{
  "n_layer": 9,
  "experts_per_token": 2,
  "activation": "swiglu",
  "router_score": "sigmoid",
  "normalize_top_k": true,
  "routed_scale": 1.0,
  "init_std_router": 0.0196,
  "lr_router": 0.000717,
  "vocab_size": 32768,
  "tie_embeddings": true,
  "lr": 0.000785,
  "batch_tokens": 131072,
  "train_tokens": 514700000,
  "steps": 3927,
  "dataset": "wikipedia_en"
}
Below are experts of layer 2 (counted from 0) of a mixture-of-experts language model. Rows are named router (the router's row for the expert), gate (a neuron's input weights, with its number), up (a neuron's input weights, with its number) and show model dimensions 0-127. Each number is 128 + 32 x the weight over its row's rms, rounded and kept within 0 to 255.
After each expert's rows: "comes after" lists some tokens at least twice as common just before its tokens as in all text. This comes from a sample of Wikipedia text that the model never trained on. Tokens count by the router's weight.

# expert 10
router [138 106  99 114 130  56 109 133 169 155 153 147  97 118 135 135 131 182 121 162 179 156  82 134 152 134 114  71 122  84 119 123 149  98 153 106 111 100 166 134 104 154 136 110 192  86  94 141 100  89 130 132 106 126  68 145 118 146 106  50  68 105 165 144  75 113 132 131 203 156 111 118  91 154 122 199  81 169 189 111  70 105 124 146 136 112  74 126 160  98 134 102  38 115 164 133 153 125 124 178 151  92 185 132 126 131 114 117  72 138 119 123 122 121 172 137 104  53 122 151  99 165 144 104 146 120 112 138]
gate0 [117 126 142  89 111 179 113 163 169 172  51 119 120 108 125 143 119 128 174  91 134 117  95 148 132  66 118 144 103 117 110 103 162 106 169  60 156 127 175 183 126 180 105  97 171 125 109 141 127 103 142 133 116 133 133 115 134  81  93 134 154 129 103 161  98 156 111 112 122 124 116 113 150 134 125 118 171 103 150 112 132 135 135  94 186 159  82 143 215 137  87  84 105 127 157 150 110 129 129 117 180  97 126 153  67 104 110 169 177 156 156 124 122 125 106 170  93 121 112 150  91 112 140 125 141 119 135 176]
up0 [ 98 130 138 155 124  89  96 120 107 104 104 136 134 136 116 141 130  92 105 150 112 193 141 107 117 143 132 178 100 119 168 124 111 156  74 145 137 159 153 114 141  84 112 135 120 128 114 119 141 150 103 138  86 106 135 123 123 155 111 186 125 131 148 154  86 110 168  81 161 174 104 119 149  82 154  72 149  98 118 131 118 133  70 104 113  75 126 125 117 169 161 202 189 118 131  88  89 168 175 112 123 124 120  81 138  65  90 111 117 113 102  92 157 142 157 114 141 174 176  85 139 101  97 188  67 155 110 153]
gate1 [108 158  92  91  80 201 121 152 190 102  87 143 141 128 118 140 162 138 167 126 121 151 137 162  83 127 149 137 106 136  74  88  87 156 156 121  67 154 185 127 141 143 105 150 128 138 152 119  83 163 104  69 105 120  92  93 146  89 171 170 128  65  89 165 203 159 141  96 141 188 150 104 116 100 131 198 147 181 107 169 167 173 145 151 166  90 128 134  90  80 117 122 179 168 153  97  98 107 106 136 154 124 107 157 118 130 150 145 109 137 146 191 124 221 150 169 101  82 136 152  90 102 121 143  74 141 121 142]
up1 [128 118 106 130 148  92 146  72 131 113  68 152 122 133  96 122  97 143 119  89  92  95 147 108 165  59  97 114 172 144 191 127 136 131  55 142 169 181 100 127  52 108 125  74 124  84 113 120 143 142  77  81  90 169 210 146 152 151 151  63 156 119 112  57 119 174 130 138 118 187 119 139 136  88 101  86  71 132 107  93 173 122 169 132 120 121 140  83 179 116 142 164 173 152 148 162 125 113 123 103 104 126 125 106 146  94 114 120 126 126 118  67 152 176  84  76 136 144 171 125 138 148 116 115 155 117  90 122]
comes after: ",", " in", " of", ".", "–", " ("

# expert 1
router [181  73 132 111 109 102 148 140 185 133 131  81 130  95 154 131 130 161 114 132 143 109 130 153 120 125 128  66 100  96 181  88 132 169 150  84 115 133 103 145 166 124 150 124 125 151 186 122  92 149 161 116 144 121 118 149 115 104 153 161 176 109 158  76 172  95 121 147 172 191 113 128 138 149 122 150 103 190 156 124 108 179 171 140 123 170 138 104 155 173  75  66 166 126 102 133  97 124 157 171 111  92 118 112 143 143 128 157  99 117 122 149  66 163 101 146  99 153 107 132 188 141 130 121 142 131 110  82]
gate0 [122 192 114 133 104 105  86 134 194 164  77 121 187 108  92  66 137 157 154  92 118 122 152 114  96 141 134 116  98 161 174 146 122 181 162 111 153  63 113 144 115 142 145 154 105 161 188 120 137  56  74 100 114 133 154 100  91 116  96 169 116  92 165 126  58  89 147 148 140  83 147 150 154 104 106 134 131  99 122 173 146  99 162 124 141  73 169 179  91 115  77 160  98 138  87 138 120 136 159 103 157 130  89  79  95 126 155 110  83 153 150 132 144 153 144 112 130 169 147 133 135 124 131  89 152 141 132 147]
up0 [121 126 144 129 156 130 150 129  65  50 162 143  76 107 134 136 161 149  94 170 135  87 104 147 136 141 175 133 132 121 146 171  72 180 138 152  84 169 169 113  81 119 165 145 158 173  97 133 109 133 139 100 166  30 140 135 167 207 135 130 136 148 125  70  72 169 152 120 151 135 127 136 185 164 115 100 125 142 114  97  97 106 119 130 159 135 116 148 108 113 172  95 125 124 106  87 171 112 212 168 166 104 160 100  98 129 106 173 118  92  86 102 111 133  88 102 148 115 141 136 128 169  88 127 102 100 128 157]
gate1 [154 148 124 105  74 173  89 157 152 179 115 134 185 170 139 122 118 130 148 101 130 125 135 120 128  89 173 126  92 149  94 149 134 156 111 165 143  80 124 134 127 154  88 137 134  85 136 119  94 151  58  94 136 151 138 145  84 121 143 166 121 102 136  87  77  64 132 111  73 177  87 149 135 133 107 138 120  90 114  81 160 194 166 137 116 180 120  96 112  95  72  98 141 101 164 148 137 166 162 138 129 157 113  82 168 143 138 224 123 117 151  76 146 103 144 103  85 116 149 132 141 106 124 131 132  86 120  93]
up1 [192 185 166 136 166  95  61 134 156 100 127 175 155 153 166 155 101 153 101 118 102 175 130 156 141  82 123  92 134 138 102 115 131  72 162 137 151 158 195 168 127 146 142 133 139 150 136 136 138 127 137 108 201  83  79 184 118 126 154 122  97 117 166 139 134 126 146 129 148 174 118 150  99 142 216 124 135 131 132 178 170 179 117 162 156 105 108 122 160  91 112  92 139 117 156 115 125 108  70 137 120  88 111 138 124 122 145 109 167 173  58 106  88  90 150  98 117 116 103 122 117  95  76 149 174 125 127 125]
comes after: " the", " a", " The", "'s", " his", "The"

# expert 6
router [153  80 173  66 152 133 105 154 189 102 130  92 132 145 193 111 148 155  90 150 174 153  84 139 134 170  94 100 107 121 118  94 111 136 157 154 157 148  79 171  97  94 136  83 126 128 124  50  93 102 175 119 106 166 104 128  88 100 169 105  96 102 156 108 112 143 128 138 138 151 146 115 154 158 149 164  92 123 159 138 125 143 114 149 143 165  99 141 108  94 150  55 124 104 141 128 129 125 137 137 202  98 125 142 207 184 157  81  99 195 158  70  58 152  95 112  94  95 114 120  98 138 137 146 137 128 133 125]
gate0 [141 116 124 182  93 142 112 151  57 139 135  78 102 141 164 215 128  93 110  76 123 129 120 157 136  80 143 114  98  82 110 201 161 149 170 130 104 175  91 109 140  70  87 133  89 141 122 104 128 118 115 127 197 140 146  90  72 102 135 161 110  65 131 123 203  85 126  52 127 110  92 106 105 146 134 132 211 113  79 200 174 120 184 113 113 167  84 163 157 110 104 137  66 103 163 135  94 148  84 101 196 102 137  87 137 107 169 144  85 162 168 102 127 165 108 135 121 124 159 110 123 113 157 117 120  51  99 150]
up0 [182 133 142 101 116 112 127 206 165 109 102 182 160 112 102 111 128 171 130 117  65 150 132 138 145 153 128 136 139 135 172  72 147 161  99 145 131 122 123 195 194  87 153 147 148 146 131 151 163  75 145 142  99 153 113 137  86  89 157  67 138  92  95 190 118 165 143 170 156  80 125 125  93 111 145  93 137 108 102 106  99 128  86 179 139 114  97 127 102 105 133 158 139 123 127 102 136 136  96  88  78 152 143 196 140 131 102 157 134  62 102 112 127 136 141 151 130 208 171 115 119 140  88 107 108  84 106 176]
gate1 [140 127 177  94 174 174 136 129 171  67 192 141 114 111 100 105 135 181 120 101 215 172  74  94 132 112 157  90  63 152 106 139  86 114  94 141 143 130 151 109 120  93 228 196 117 125  70 164  87 148 124 165 130 146  97 203 103 172 135 103 103 124 146 108  79 109 149 147 148 120 124 126 130  82  94 119  63 152 107 118 131  64  81 173 116 123 120 140 190  63 173 119  96 103 127 144 147 161 121 166 135  78  78 148 144 119 124  92 153 151 107  76  97 117  77  82 109 120 118 123 105 102 129 110 126 134 161 122]
up1 [160 109 131 148 181 144 120 157 149  44  95  84 138 123 133 136  87 137 114 125 190 170 108 163 145 147  94 154 114 129 114 119 145 107 143 200 125 200 183 138 159 146 138 170 130 115 112 114  65 144 106 132 111 115 151 125 117 108  89 152  96 152 113  98 153  77  99 138 144  95 155  82 105 135 165 141  61  93 112 131 102 124 132 162 140 123 155  90 153 125 156  68 127 166  49 125 145 136 178 136 145 183 151  96 164 155  88 155 117 102 143  88  58 164  68 113  98  86 114 109 149 152  73 102  72 105 144 128]
comes after: "-", " the", " of", ":", " is", " in"

# expert 0
router [155  96 103  85 164 143  70 156 147  75 164 147 133 115 130 147 104 143 156 177 154 114 160 218 189 155 121  93  85 121 145 153 129 121 148 116 147 147 150 116  92 149 122 145 170 133  32 103 115 132 164 105 141 118 127 106 100 100 147  96 150 119 164 116 131 142 176  84 173 165 199  72 149 137 163 174 100 145 165 158 125 104 120 146 107 141 167 125 149 148 106  89 116 109 168 167 144  91 138 132 119 127 165 143 123 118 110 137 111 146 101  89 136 163 106 191 141 152 137 204 208 124 151 125  70 181 108 118]
gate0 [ 84 138 111 142 145 106 114 111  86 162  47 153 161  70 108 104 113  83 132 161 146 147 163 136 105  73 110 154 206  61 111 130 105 176 145 101 197 146 138 162 121 128 134 127  86 153 167 101 115 100  93  84 122 141 142  92 121 209 167 113 170 165 128 109 153 118  89  79 155 107 104 117  77 134 147  92 121 126 129 185  99 107 142  81 146 103 108 193 144 122  65  98 103 139  74 138  99 152 124 164 152 127  74 113 116 201 120 176 147 148 120 110 133 102  96  61 145 119  98 147  63 171 123 118 113 153 164 138]
up0 [ 93 140 120 175  71  97 100 139 125 150 113 115 138 125 129 144 193 106 114  73 115 149 105  96  92 141  97 120 150 103  98  78 148 158 164 103 105 166 163  95 122 142  88 140 125  93 183  89 136  95 117 103 113 139  89 132 115 171 110 122  93 211  65 149 112 139 108 119 146  88 102 122  99 132  96  82 159  83  86 118 126 159 171 151 135 109 125 190 129 130 129 136 129 129 172 154  74  76 120 153 117 138 163  79 116 144 117 101  93 182 131 125 107 111 152 124 158  98 147 136  97 119 125 155 197 197 133 109]
gate1 [132 164 116 149 119 106 134 146 121 148 101 140 101 121 113  67 112 138 114 147 169 149 135 123 126 116  84 127 129  87 177 166 160 134 162 107 134 144 143 113  89 142  82 137 130 166 115 133 135 117 160 108 173  87 158 109  89 140 184  78 118 140 146 136 167 118 146 109 100 130 167 120 144  70 103 102 114 143 167 165 154 164 143 179  83 108 139 197 107 109 120 104  70 150  18  30 124 149  97 102 149 131 106 114 207 185 167  91 143 116  91 143 139 155 122 167  74 141 190 126 152 162  95 160 130  99  89 136]
up1 [127  80 132 176 145 110 188 167 146 137  64 125 121  85 124 132  82 139 155  58 164 144 115 118 107 198  69 125 120 195 162  91 156 130  91 103 175 132 147 162 107 165  70 191 104  65 115 199 178 123  72  31  90 145 148 136 113 137 124  79 125  76 203 117 152 178 103 122 166  96 178 113 176  35 128  99 143 167 104 125 162 126 137 151 180 170 128 101 154 148 125  84 158 105 157 110 128 147  99 140 128 113 102 114  97 132  93  89 156 136 139 132 116 106 162 208 115 125  83 115 104  87 103 151 166 135 127 180]
comes after: "\n", " ", ")", "%", " 0", "1"

# expert 3
router [ 53 135 149  99 154 165 197 171 179 138 107 148 120 108  99 136 153 122  87 141 141 179 138 166 149 126 124  96 103  99 136 115 119 106  90 111 181 107  84 133  75 117 182 149 150 135 119  88 127 124 120 161  99  86  99 104  83 123 133  95 123 126 185  89 105 181 166 145 125 151 156 129 115 136 152 181  55 140 110 126  76  82 102 122 123  86 120  84 147 119 134 110  69 180 156 164 114 131 174 184 155 128 151 144 130  97  67  87 133 102 141  97  96 141 134 158 125  63 140 139 104 157 146 145 179 171 117 122]
gate0 [136 156 121 146 149 103 101 102 189 118 105 186 153 176 135 147 127 152  80 118 137 132  49 168 124 123 144 153 153 146  68 139 143 145 115 113 144 101 134  82 144 151 111 129 148 168 199 152 171  96 140 198  93  88  84 141 109 131 132 135 119 124 171 157 151 115  95 167 101  99 154 101 126 141 109 146  93 155  69 162  65 131  95  98 130 132 147 168 108 134 121 107 150 143 149  83  72 139 110  96 146 152 117  97  72  64 157  85 111 118 131 200 101 126 105 191 140 107 157 110 142 162 173 105 150  87 156 138]
up0 [ 65 150 116 174  86  91 105 116 195 148 134 133 164 155 120  95 140 130 102 111 128 103  96 130 140 117 171 114 113 134  61 180  74 119 144 138 126 216 127 103 152 100 185 169 123 153 180 126 146 106 132 177 127  83 126 139 166  85 105 163 114 199 117 157 135 143 115 166 137  53 132 103 147 154 187 135 144 108 139 128  72  66  78 151 112 164 134 163 137 127 121 158 168 129  90 131  60 131 105 127 107 160 148  73  43  72 127 101  94 120 106  91 151 169  63 128 159  84  96  56 131 122  96 122 125 176 148 169]
gate1 [ 97  85 144  79 128 118  55 158 100 138 147 201 140 112 123 157 101  76 153  79  93 165 126  92 128 144 104 128 141 128 131  84 143  98  80 117 181 117 105 170 175 110 168 114 155 145 184 128  85 169  79 191 127 143 144  80 120 121  77 126 123 133 146 130 162 123 182 125 159 104 128 171 156 159 115  89  98 124  85 130 108 126 148 191 182 176 123 125 115  70 124 112 120  94 105 118 114 170 168 131 164 102 171  99 166 118  68  99 122 113 151  86 124  86 181 157 150 100 175 118 111 139 122 123 139 141 110 111]
up1 [101 176 149 155  96 167  92 109 128 165 111 196 106 167 164  94 102 192 145 102 149 111  85 199 157 118 154 175 165 100 155 188 127  91 187 162 186 109 135  73 134 125 123  71 164 116 123 116  66 119 149  87 138 166 170 172  80 156  99 167 167 105 108 136 160 177 163 110 102 110  74 143  97 144 156 113 145 108 129 164 135 156 106 106 133 148  67 121 149  85 116 142 108 192 110  61 134 130 113  79  74 116 116 142 106 132 151  93 170 114 151  97 128 119 127  65 136 158 119 148  93 123 213  99  56  70 118 119]
comes after: " |", "–", "|", ";", " 0", " He"

# expert 12
router [ 93 156 160 104 144 100 147 132 142 121 122 134 168 193  87 137 131 135 103 154 161 106  90 134 199 137 139 148 128 128 119 202 150 132 152 137 133 170 123 111  73  94 128 140 184 134 148 122 119 166 143 158 176 136  85 129  89  93 126 105 151 156 182 161 110 129 183  52 200 135 148 165 172 109 100 158  75 132 180 108 105 146 118 180 169 115 139 163 151 124 112 129 107 117 120 164 168 119 127 184 157  91 106 141 131 110  93 124 134 133 146  85  61 141  94  77 119 104 124 182 215 141 112  46 177 110 155 143]
gate0 [ 89 155 116 137  92 144 118  95 127 139  65  74 168  91 122 127 152  96 176 126 183 137 179 150  71 109  87 130 160 101 115  98 125 162 147 125 136 145  99 131 150 133  78 126 127  83 151 123 145 169  66  90 125 139 117 107 144 128 139 130 165  88 135  83  59 166 126 208  78 155 120  90 155 135 192 133 153 175 175 119 129  51 199 109 151 193 112 155 113 137 137 173 116  91 145 145 149 103  77 145 168  74 139 142  89  79 138 163 101 128 184 113 149 125 116 133  52 131 186 116 102 111  74  64 171 125 136 100]
up0 [134 123 134 132  69 173  45 134  66 109 167  98 123  74 101 155 143  82  83 123 100 155 103 143  85 122 135 117 124 145 162 155 111  90 135 112 114  85 179 161 120 115 155  88 116 155 120 165 164 162 150 116 116 146 149  71  95 147 120 190  96 134 128 154 187 191 135 115 147 120 101  59 144 117  89 143 150 168  61  98 177  82 133 137  74 111 128  90 141 124 128 139 169  97  86 157 100 151 129 184  85 108 153 170  80 114 172 174 148 115  78 156 107  72 121  40 100  88 142 145 142  88 107 140 126 174  81 117]
gate1 [188  85 109  76 103 134 119  76 134 140 114 121 171  91 139  87 120 120 110 110  84 135  46 184 113 110 131  93  65 122 123 142 107 182 130 141 147 157 143 176 132 167 115 149 136 121 157 162 128  82 121  62 102 142 174 146 215  79 137  71 153  91 111 167 178  60  92 173  92 153 129 145 119 143 144 154 141 167 132 114 168 162 108  96 166 115 111 151 136 125 159  66 127 123 104 105  53 145 170 131 123 184 154 152 170 108 122 127  92 167 130 128  89 116 157 205  89 154 116 126 132 163 161 133  74 133  94 115]
up1 [153 115 103 115 177 154 156 123 108 120 185  65 131 155 143  99 124 120 135 126 159 148 122 128  90 117 124 126 131 141 109 125 105  88 121  51 151  78 165 139  77 137 129 140 157  86 138 109 175 196  94 124  63 123 136  79 159  80  85 156 102 143 125 178 133 154 108 147 154 103  95 105 164  94 116  79 138 143 115  92 177 154 107 104 170 190 117 127 134 116 144 162 130 180 174  28  95 170 129  99 140 143 147 178 126 134 177 160 127 154  55 147 178 156  90 141 111 106 110  77 104 125 107 116 187  86 112 159]
comes after: " |", "|", ":", ";", "°", " on"

# expert 5
router [169 162 103  79 176  73 125 109 109  65 146 163 119 128  90 148 137 114 132 157 147 149 111 168 113 195 189 127  84 118  99  88 137 178 107 177 127 109 153 154 143 125 153 128 181 148  91 111  87 137 109 209  98 139 146 181  77 160  57 144 106 163 126 178  86  90 137 127 173 126 140 129 188 146  45 149 141 145 126 122  88 144 146 130 135 153 122 107 153 134  54 170 134 108 160 104 104 126 154 149 150  92 151 157 133 147  83 158 116 164 102 116 187  83  47  94 116 184 143 187 203 162 178 118  99 129  93  98]
gate0 [112 117  89 151 177 118  86 157 156 121 156  91 161 154 140 140  92 210 122 147 146 163 126 200 154  90  93 153 136 104 114 128 105 157 109 119 121 159 143  95  47 162 157 186 153 140 191 127  70 116 195  86  96 143  87  97 101  66 101 154  87 115 132  94  95 113 102 107 140 112 165 147  92 186 179 188  91 127 110 131  89 179 173 129 139 123 135 147 189 156 137 141  99 148 184 121 117 161 136 106 184 126  82 129 179 140 169 146 154 129 176 172 100 110 110  96  60 116 105 170 142 166 146 140  71  78 143 104]
up0 [120 108 123 106 142 156 117  95 114  51 133 142 115 135 154 121 183 167 105 103 168 154 134 122 134 180 122 153  86 118 148 138 138 148 105 181 123 123 129 124 193 122 107  79  38  60  83 135 169 117 101 129 117  63 151 210 118 136 142 100 127 174 159 132 103 108 130 112 138 105 166  98 108 147 121 105 162 143 112 154  84 159 102  75 115 147 120 151 147 147 124 129 134 127 114 129 134  69 150 161 119 124 151 144 110  81 107 112 124 143 101 129 128 134  88 149 178  90 179  93 112 128  97 106 158 117 132 101]
gate1 [121 112 103 178 109  88  76 135 152 158 111 130 105 137 123 163  85  96 109 165 114 143 101 184  45 104  83 112 105 173  93 137 145 154 102 141 154 100  91 135 134 213 131 159 178 107 126 122 156  79 151  91 143  94  93  76 129  75 159 150 109 104 108 107 121 123 132  95  80 118 171 102 134 111  76 168 125 158 107 136  85 169 136  89 129 108 131 156 120 165 111  95  89 191  49  42 116 162 134 116 165 104 107  91 136 121 122 122 135 145 149 149 141 107 113 162 163 145 159 127 133 121 101 142 124 108 174 119]
up1 [116 135 167 172  65 165  94 117 123 151 137  89 136 125 148  62 105 124 142 147 122 125 118 143 110  99 109  76 122 107 173 117 152 103  70  97 150  41 141 122 129 150 101 142  86 106 137 118 155 191 150 155 160 127 106 134 114 161 147 126 166 180 153 101 105  48 108 157 117 120 134 125 129  23  91 130 149  84 171 152 172 232 114 120 152  83 160 163 142 197 116 176 107 102 113 126 157 120 186 127  84 154  66 106 155 128 119 141 135 100  71 127 112 170 104  93 165 159  71  66 147 103 147 150 117 150 149 155]
comes after: " |", "|", ":", "==", "=", "Personal"

# expert 4
router [182 152 154  94 155 115 133 166 225 100 143 141  78 161 159 146  99 146 110 140  99 144  81 159 189 109 110  82  89 128 188 153 129 122 150 143 118 152 182 149 129 156 126 142 169 122 133 131  65 104 173 143  97 138  50 107  70  98  94 113 105 173 149 146 146 109  97 166 190 176 163 127 162 125 106 244 128 104 141 114 112 132 151 147 122 131 132  66 177 162  61  97  89 138 129 154 112 181 175 162  97  90  63 154 117 117 133  89 145 116 133 113 112 196 154 107  99 138  90 102 122 129 184 111  71 124 124 125]
gate0 [150 100 150 205 140 123 149 142 126 147 115  85  94 172 134  89 150 143  58 144  88 134 188  75 140  91  91  58 173 120  88 106 164 127 192  87 151 149  93 170 125  96 161 137 133 114 102 131 123 166  92 147 142 116 180 155 109 159  50 108 106 108  77 109 106 208 178 166 140 104  98 154 108 143 130 117 113 102  59 138 131 112 130 149  91 108  44 101 140  80 149 183 194 159 133 127 161  86 114 137 113  67 147 146 100 141 105 126  97  98 102 114  94  87 167 128 118 148 104 164 134 138 173 119 168 109 161 152]
up0 [125 115 132 118  83 110 140  89 135 113 127 117 200 224 152 150 193 175 188 127 110 167 118 143 135 150  65 164 177 153 116 130 120 105 159 126 171 136 132 108  68 155 123 170 132 117 131 193  98 155 103 133 119 112 127 106 144 128 110 169 133  92  57  93  93 118 114  73  48 100 152 130 137 128 131 142  93 123  46 149 154 124 166 127 109 123 120 138 134  73 109 129 169  77 148 166  22  96 170 168 138 114  85 138 117  46 170 182 155  71 106 187  82 136  85 128 130 106  45 102 170 125  90  97 105 194 120 130]
gate1 [136 106 160 137  87 127 113  95 138 119 165 148 117 109 136 153 133 158 156 192  85 133 138  85 103 146 144 140 101 131 126 137 181 124 150 151  96 208  91 145 134 160 163 105 163 109 138 132 153 156  96  45 114 119 117 115  31  81  97 153 157  88 138 136 136 169 139 152 158 128 128  89  94 105 142 117 123 109  93 104 129 129 188  94 106 174 142 138 143  97 100 143  93 107 148  81 108 132 151 180  85  99 132 112 139 118  98  32 133 135 106 111 137  98 128 167 162 110 119 115 140 150 102 193 114 113 104 116]
up1 [ 59 163 133  95 125 167 127 156 158  47 109 139 103 126  76 136 135 179 188 185 101 131  86  92 162  99  83 130 154  95 118 128 103 101 104 158 139 202  94 163 134 172 165  86 146 139  82 117 155 123 114 134  98 167  87  98  95  78  95 122 174 114 127 112  79 165 101 118 167 174 110 170 142 145  91 106 114 119 111 201 128  60 173 108 111 188 217 145 141  66 113 183 116 129 150 115 134 103 141 147 138 126 117  90 163 144 153  58  91 144 168 104 114 133 144 141 188  77 136  94  96  92 199 135 130  83 130 111]
comes after: "\n", ".", ")", "==", " ==", " ="